config.toml
n_kv_head = 1
norm = "layernorm"
norm_eps = 1e-06
rope_base = 10000.0
rope_fraction = 1.0
qk_norm = true
beta1 = 0.95
weight_decay = 0.067
grad_clip = 1.0
schedule = "wsd"
seq_len = 1024
doc_mask = false
steps = 12586
Below are experts of layer 6 (counted from 0) of a mixture-of-experts language model. Rows are named router (the router's row for the expert), down (a neuron's output weights, with its number) and show model dimensions 256-319. Each number is 128 + 24 x the weight over its row's rms, rounded and kept within 0 to 255. Numbers have three digits each.
Before each expert's rows: a language model's description of what the expert responds to. This comes from a sample of Wikipedia text that the model never trained on.

# expert 1
What it handles: Western personal name pieces
router:128107114112150103108096107111122123083121117120133129159095162077178120127103155120106099086160124121133150114120058130152088107130124163127120149147142129151118089146148060104101145130145135
down0:090120118098107132123151164094134140097115167121138115148105168111145143095105160166118127110133127122127156126154179096115186135163106143133139127107152140143130141130155145147087142066142097
down1:078118149130143146120113125128129103137102098138132134119097100098119098125116096158125165173115141145144137165125143129114109118128142099095155112130108132104115104145188131115127136141121109
down2:154168143141080123116131111127120118104125079080151127135128129123146123118140155074116092142133173142144125139137109133112149118065104138137137125193135151137079156154137102108107148115145183
down3:132147098103098152133144115112142143108147147082136157159164140126140113150159122111136090126134146088106132105098134125129133157128090113134156127103150133122187150114111130125137130099103111
down4:134157160122153139149140116127161134167131108149115137076116127109099143136113110116111116112115110136134158154119126126166148110107129133095158107143148110142112141134158120093105135194117172
down5:128119090104108121117148149147076183113109117119118138079126116156154156104177138167117128120141167150126107120133096070153130142147122137083124156117116162124101139114122081119132131103122121
down6:116124119116106156130125089158153132126128092146144079138184109115135145130170135080133133153102157167138088087121124095152136150104101133120099082090140134103135152118120139144133131104119101
down7:142132115116148116087147120116119107125153144188120127140131125103153129128153139101135088098107143128113087112102191152118122112143125130076125151107129135081115115110121162151131140110152134
down8:129134101130135111139150145127152148121154114151147138137150128136113091126117150109125097101120149138133112165125140133124191114116121096121123155143127120144171124097102143118108131182107155
down9:131132136139146169107120136151140141162102100161133087116121130147128136109068133131140142081124128165168081123100132122144059102129118108179116118157093133126119107142152149147125092147172131
down10:156120098094080118169079105136130093130108142129153079147122116139148136146126170155134135152129141056113138123162128134135113115131119133116139177089120114110094114139131101137097131122149095
down11:101108137134139089068149109129104157115167120075112159126153122132099143141160142121140089126178122128122131153108140143114142106111099128166102134168129132117128128102146105131109132089155138
down12:140131163076122137116157130085144163105099132167126088128169130132076117141171132115138079142170141126153158154112167128109112123139135118134124132098125136103144141109142106116135095116108146
down13:109136096171128185154097138118136113124132129116158150132139136080094170135142119112118131125118118175147135141091142151115144135149102093089153086096108140144125143117145098109151132119162146
down14:121161150122136145154130127123110108149130122109139123159147108118153111116124141149102142114154121185126158129126091118115131152085148145141107116125137143151138136106133116113176164139171171
down15:102104098129158154158092155121109098119082086086138060084087155133134131119125121115115128137125106099125133141131134136190131150107147149171187128141155134142121091128138149103134143132140118
down16:138109092151159084123121133147115133147161131134129101146139115139159149112123113111094127158123135115149135166130144134132110135178125179123114166139148124138148137116107107103119116143124120
down17:119099123150148123114144087110117128136086127117146130090134120148112151115123133132123172122137130145120143127109077122124108091106128131101123191122122182097139114130152124134165151104113148
down18:142146126093116064122098131145137163133129122105131091142154145140132116136130157081134120190131150098133135121120126107127133133156125147127127176097126128095140135146128102160130093096155109
down19:170115130116076120134115149132094198138132124168186094112115163095104115109137121107140193158175111138143089130162121133128151112184104106087102096104114157114115154109128094103130127138144064
down20:171144189113117117163128141093098136129110153159147110121109094086107119111145120143127109096119135140164131165119110114147109145118114099156148181115128147141147117120117117152153146133179125
down21:158111115082109092142144164141129120127102133148132128173088114126122080145142138118132137090135126092133125111090128117112122079129130107130146085108134148123119145164103106140136155158136104
down22:154110118129099177127171088135130155139115112094090165146130155155108110127165146116139124155172115151138131130104131168138114139104127140136145077154125134104143152115161162110121116127143180
down23:143121185111135159094142171198124171147148140120118125161123124125095145074119101102115167109161157124089106130148163130112100151132103115104090164154109147113157108124131124134189093154148119
down24:143087130135176108158104162128098116122130123134143094126139086160150152124143133096105093132154106101113157173158162130115102122172123106075137069115149149136148150076145112107157152141127115
down25:123083097142129145108112166094125153133148099105109180134133127140118134131113130118072082095127129127126145086112140183125169149119154119104123092152154148127073174119118120152113127141135093
down26:124157106157101096131110121138114137133109147123136125126143147103127116120118118088173121135091167109117088086149131158127164165105085054154152087117109125155152109099108130126091106165084130
down27:140085120169124150146132134144144141129112083119137118128090122159111105134124156143115114096133104148123153125209086159159129145167149117185150113134112201128127141112146165116132107120158110
down28:145143140112124142132159099093163128125178158116148159169113083120136111157118122117089152162079100131104165104189091110133161155133145114093139115109135112090165111113122105111088101101090131
down29:125100144142134116168105105108135117096183160135111149139117096132171109120152124194152146109147136126103113126140146144097135149082090121104131121121181089143155127095186157104111136133172154
down30:106142110144128075119120169158131139141089145176127082093133171118120169105120168132125124170130085112070132106137150122137100118170131125153163100085117152107122164097122198126152091169138149

# expert 5
What it handles: Asian and non-English names
router:146142118078139118094098116120116127110133060152171145167133139130138131127131145155115116101180149136152137121155049116126118125097125163128142144119144117150137082126152069145126161147121165
down0:122106099131148126098117156151091125146126095124106135133135128132111123136147147112150163085137130149153098172082147104081156115107150124157139090124143115133150153104148159116129087159134132
down1:134144136120135124107147149124164144172161078140110153109134172151137151114153118123139154096116103126093175081128108110148106184155169126112128112149130142146141112056110139139121159117104136
down2:182136122166146156116117102137128188127161119121145116140085097122121132125088116148106178096174122137127073162092140137135117140113164160134118163110121092143121138149107133138175105072135166
down3:128111143141172183193185100136131159126147137096096120096150097142136183131131094113147122138155172130100112164159142131099137095158115092101127143099149127156132131113096140125163120167085159
down4:132128153151156132145135115112119132125144158153145145188132126121129131131140083154134108081106135132116123152110138167101137094107082126116115125156137133108154122128150133136168119120120144
down5:119117122119118074156184149158077126109062099174136099140121096150110128083094066169126162145151131149143121119115125115132140121154154109130093156111120132148111137099127095098136091141121165
down6:120065163105123132101077157114144142142134115151134175106123125130112147097138123144141158115154108141098140137126121107127103123085103125140139084123117148118087143131130117120102233124096147
down7:160152131113107138152144167129107116142145129162131126165123066138142135100123124169121128119109135124147124079139142174120124121126132144152119124096172086178131134142142143098100137099112100
down8:114120138129124112147133145133102129095083114098107155123111144088143109142135100150109188108134100149117155132137170150116094139152131134154173162135098108119123096129177140099119114116088095
down9:158133095131118122079064118135120121136166124134096140125118101110112126128137102143159169118132136124115128145115081151099137134163119136135128116130138118145110116156118135144156124140129151
down10:136095086130146082130101126148094128105132089116105108144104128121175142159134170149171107138117112153138133162137133100131140150133119094149188124134138118162121130131174123162152137146099100
down11:162109152094141098108115131127078153087131159161117152123141069136157152128138121087070127177154165089135187099116136131128120149134111127132123149147155114170179152141138138130131135165129108
down12:176090142148095112136123150147160116116144141098140119120147117141138129138170138139149177118127127112146121151145108105156090122140130117107122147116122130078135119108129135103147134106158126
down13:151180145152120143094165160125144109159113091133140090140108124124085113129145161072085158154153122140132066129108155133127092137123139090112130095135123148124041093081090163112124124173147123
down14:146103171149146117106169125113149120153124122143103119149072106121109126154136090156148120145107135157122162138115106128157134101182100107134125142131150115157131145129110144112140163146143107
down15:082145146122132118095124144160159124123127086122151133086148160129128142103112102139150145146125145191121142171153074133143133139152122144156170136130172138140082133140094111135136121127132143
down16:139159126116120177093130093150143138172144087094095122108124109146150105123089136158171132114139101092135121143077144099157171058115118104139135109104104097114102156117154141134140135145113071
down17:100129165145134094140121132141141154116114159122155151145177129111119136106107118151190140145116132135154110099149188152132096082113171151145074119162161124115102121148089136147103156147115190
down18:142147128078082141172068093103114115109130107144113134153154108112149137145116121141141132141118133151095134115130133123086102129105105160120108160149103142126126188130146131144093118131098104
down19:128133169141101131118088091136131089152105152160112135112117149131120143114108135134152126153122074116086174108107170110140150096131156171137169091094114141117114098127137168109125119144125134
down20:085158111159103091137132124156152104155103117100117125115124145072104118152169181142126119129123126083106135098173121123157103139113104141103112175138130116106119134084113176142123081174082099
down21:116126090102121143110132130115080115126152116145146130098049097073158134090102168157131158112135097120129176112141165122151121147116173136102166164139140124142110166145122117135130099133166104
down22:121124137150115137158088106158117147130128153136175123107082113151143129154158084131133135112129133123127118100106105159131104166095133114160105167088140167133141118146120141130100160122133152
down23:118158124113141133147155139133116154128117129077171109069122130105105137133118068085090096114179121104111135108073139107104129125130118111095109114104140121146154147093145149075155136140137124
down24:134089133132096153144123127176198188148153138141174170157096174170167173130188172154152131137132103116171151118159125120123144123153085121085106148121152080109137111102121118107139109148104135
down25:127113158099088154177130145091097129107136152154101139151124132181154139155134113172142139110105142121134213153112101145127190107133155186157137148137122138110127098122108078140129150070132170
down26:151135146121130131124136095178163143143149122119103083105128184134122125106135166095162124115143113107063107165098159141091147135111086145132124140132104115133104104103159126091113139088114146
down27:154168171130087125120110110107134122107121144136101091117126121092127119147135147132119145107113139129157111107090129161175112119136144093171160144145137118118128159135165118131122098102127104
down28:112137090158127139104127102157135143160123085150121126160125097112128162096168094090130089164148135098124122099110097116128115071158124145091143182139139103119082126151149114103137117124133108
down29:157110091112165115100097135100163110163120176150098139120098128172141127107117117164177141106129109109109099132118131106116088137153139173117135134167155127038100131138131126133109115104105147
down30:119095157128139134149136131139156120157148111123090114161128117155137129120140123108139094165125119091085151119142141094120146121140155106135127128112109123141148144141133104124120135088139085

# expert 12
What it handles: Verb and word starts
router:140113137086145092100104135113091183110124118098134108160117144097166168117125139136116130085120144155092135123113083080123147099108126119081122124086135135158100105135175111098085125124094167
down0:095119131108136127137082140130120117143075118167132130127122134125138152125134141160110132159124117100094127119110148126166096114135120178107114125124126119142132146122125149119118129140122098
down1:125169170120120128167147163140139156121107133139119106128146109111172121107066130123161111123131169148136139138190136137084146125090111148145138104140159156087152096116112129129130147086137123
down2:120092121132105110162101122151129141102174161127125135118090087173157136105127166141102096125123160129137172150159137129153144147079144117164165182132131114118137129151146115131121100165091127
down3:104125084089150104086121116208098143146135120153137136143068115135135115156115128090135099126145110135153156126130110110118154140126119147124117115142100117116140181126106164140106132108127124
down4:084179111114146109108164059120111133121126106162119172155079105164162122099106113150146162161125153132134151118146131128139078127118089106112109142139144155130114099129091093097171091139122157
down5:069115109125126134087149118104130127147107104144125084144125159141169177137102143133121145147147160107106159121133168119116120139113088142114098126132122147139143065149146113116133102102131104
down6:108131143101138142178143145126149132087068108130159090115121100144115132117145155141139123104144128147144148142107132157110117120118135132110125135149127152172087088061142088112162163144143084
down7:128099096127161134122131089153161111147123118163176107116099083143101147139121136162147135148150126132179142142156123129133173164142123130074119191135118102138118159142155112107158145138119095
down8:081154086123084175156122135132102115119114142141121101142157121102135147117122142119139141131113113132143166129125138126131096106125151137107129133150107074075120129134130077122168109127115138
down9:079142073138131109103115130133155086172124117136160147130116138144162076119095153164116100133159098140106146097119122103119114129141122109138114097135129137072103152131108127174159132117103108
down10:132148116106137114119105132168148141108134102120154118141134160132145120071134144107142182127169099103140130107156121119148135125142144101117178160134133075189120148131121112149145146126121085
down11:112136137143112146137118163152124155146100144174117179128103124137097118134110098150111148100175150103151156114174110128114089117114087092135112109140126123094177179130115167106092151137099122
down12:115136188131114132105086139113115080114139134111130128105084092108164198144152121122126129129109113098111135142104143122132130104144146125076105111103162147130144137169111123122115107125099082
down13:131131129121127153111133151125163121128097138124172147157152111162158118138144129125137142101109118131081143123095150136137116097141126095133100107124113104104125134087112084132117126132139158
down14:122167120126142130101120112139154092176111149146146154135130129143131124092110111124102094154146136161103104111129125178138156111167116086148115122117129143157142104143118110103110123133173137
down15:126132101092135111142105107149109111120113130128100109154141109083133122113124151156150161140115149154132113115140119172134096131132152123141108098150115146059119124147104144140144111121135150
down16:102146134149133091131158106148120089141091095137115191111136094108117104151135177159097113126108140140136106146101125134147167164116125120130115124133103141155140140101100137120141130107164114
down17:115159115088119148124117109150182094105163107100161126101158109124112129117159110165144056140111130150083123124103118115133117137079152105104175128127180111094134119098164175171127126115116146
down18:127109140145141130113114144177125149143122125142166132117121131142135150142138150134087152116111142150141128070119117163143107136104130103130082136139117117160158116167152172129107114108141131
down19:125159187149130165126085147106135108129104142103138126145121112114116135145149120140147150145129132107133123131119132134128113137134131153115101115106126145130082116170153126140113162151130128
down20:117124140152104106116156139157131124091145122164138142134122115155136109193072177091120123172125148106128133161081149141125139141106127137157127174120159155072119134131137126156099129126108077
down21:142118151123153108128130123166115162197140132100150102122131120097097135161136140159142128092132132122116092145157124137136118102139145109114131138177152140148143141139113140156159135173125158
down22:103108127138103102170144151124106093138205142110087135143136121138094166109093106087123064130156104109125121131126120082100129113162189094125141114114130139127095129139126188111158154122136137
down23:150120099099138112178134132119151140115162154126148150131136116106116131132152107122143158127104135123100164139183117111119124127185187142124089128168118152129115115082160136092079118128145084
down24:135166190161120148155099109127115125116136139120111148118120148124145204145114104152127097127123170118120135138148116143113129119113135101111142147152118129095126116113144158130134131142111182
down25:084050161117123109113114151087090112197120147093145118105106095131114128125154114096111084182160129112132138117132126174141158153103149166124103125159122147158139112162147115124129116114132151
down26:165161135158096158163150144146147125147106131133131142134073112108157124115147130110129103166095158171158126130140173130122159138114151108155098135183124148143108130127107115141137145115132118
down27:109136181118072171081132114118148132151107163141134119138149103127144130090116123108126129067193117108071155120125147138111125137134108138124140153101145153128128119116148121170060157097094129
down28:143111152129115142116105172083137134124105136089102118131144124126084128185105143156088066095138120105129118103141145132194134136126118103166169138114136113128138163118169091132130153136118125
down29:147164138176162108106168127133106102150158104145105165138104145129149171170088133112145134136075172129171101154148102142140101164096104143099161130147105153126163105170112130101112133087097120
down30:130139105130101140127146110140124126164210123161129178145094151127160141063131122144082119140124123160111125086124143112082124137140182128172116109154163115181149133168087106105156113127160159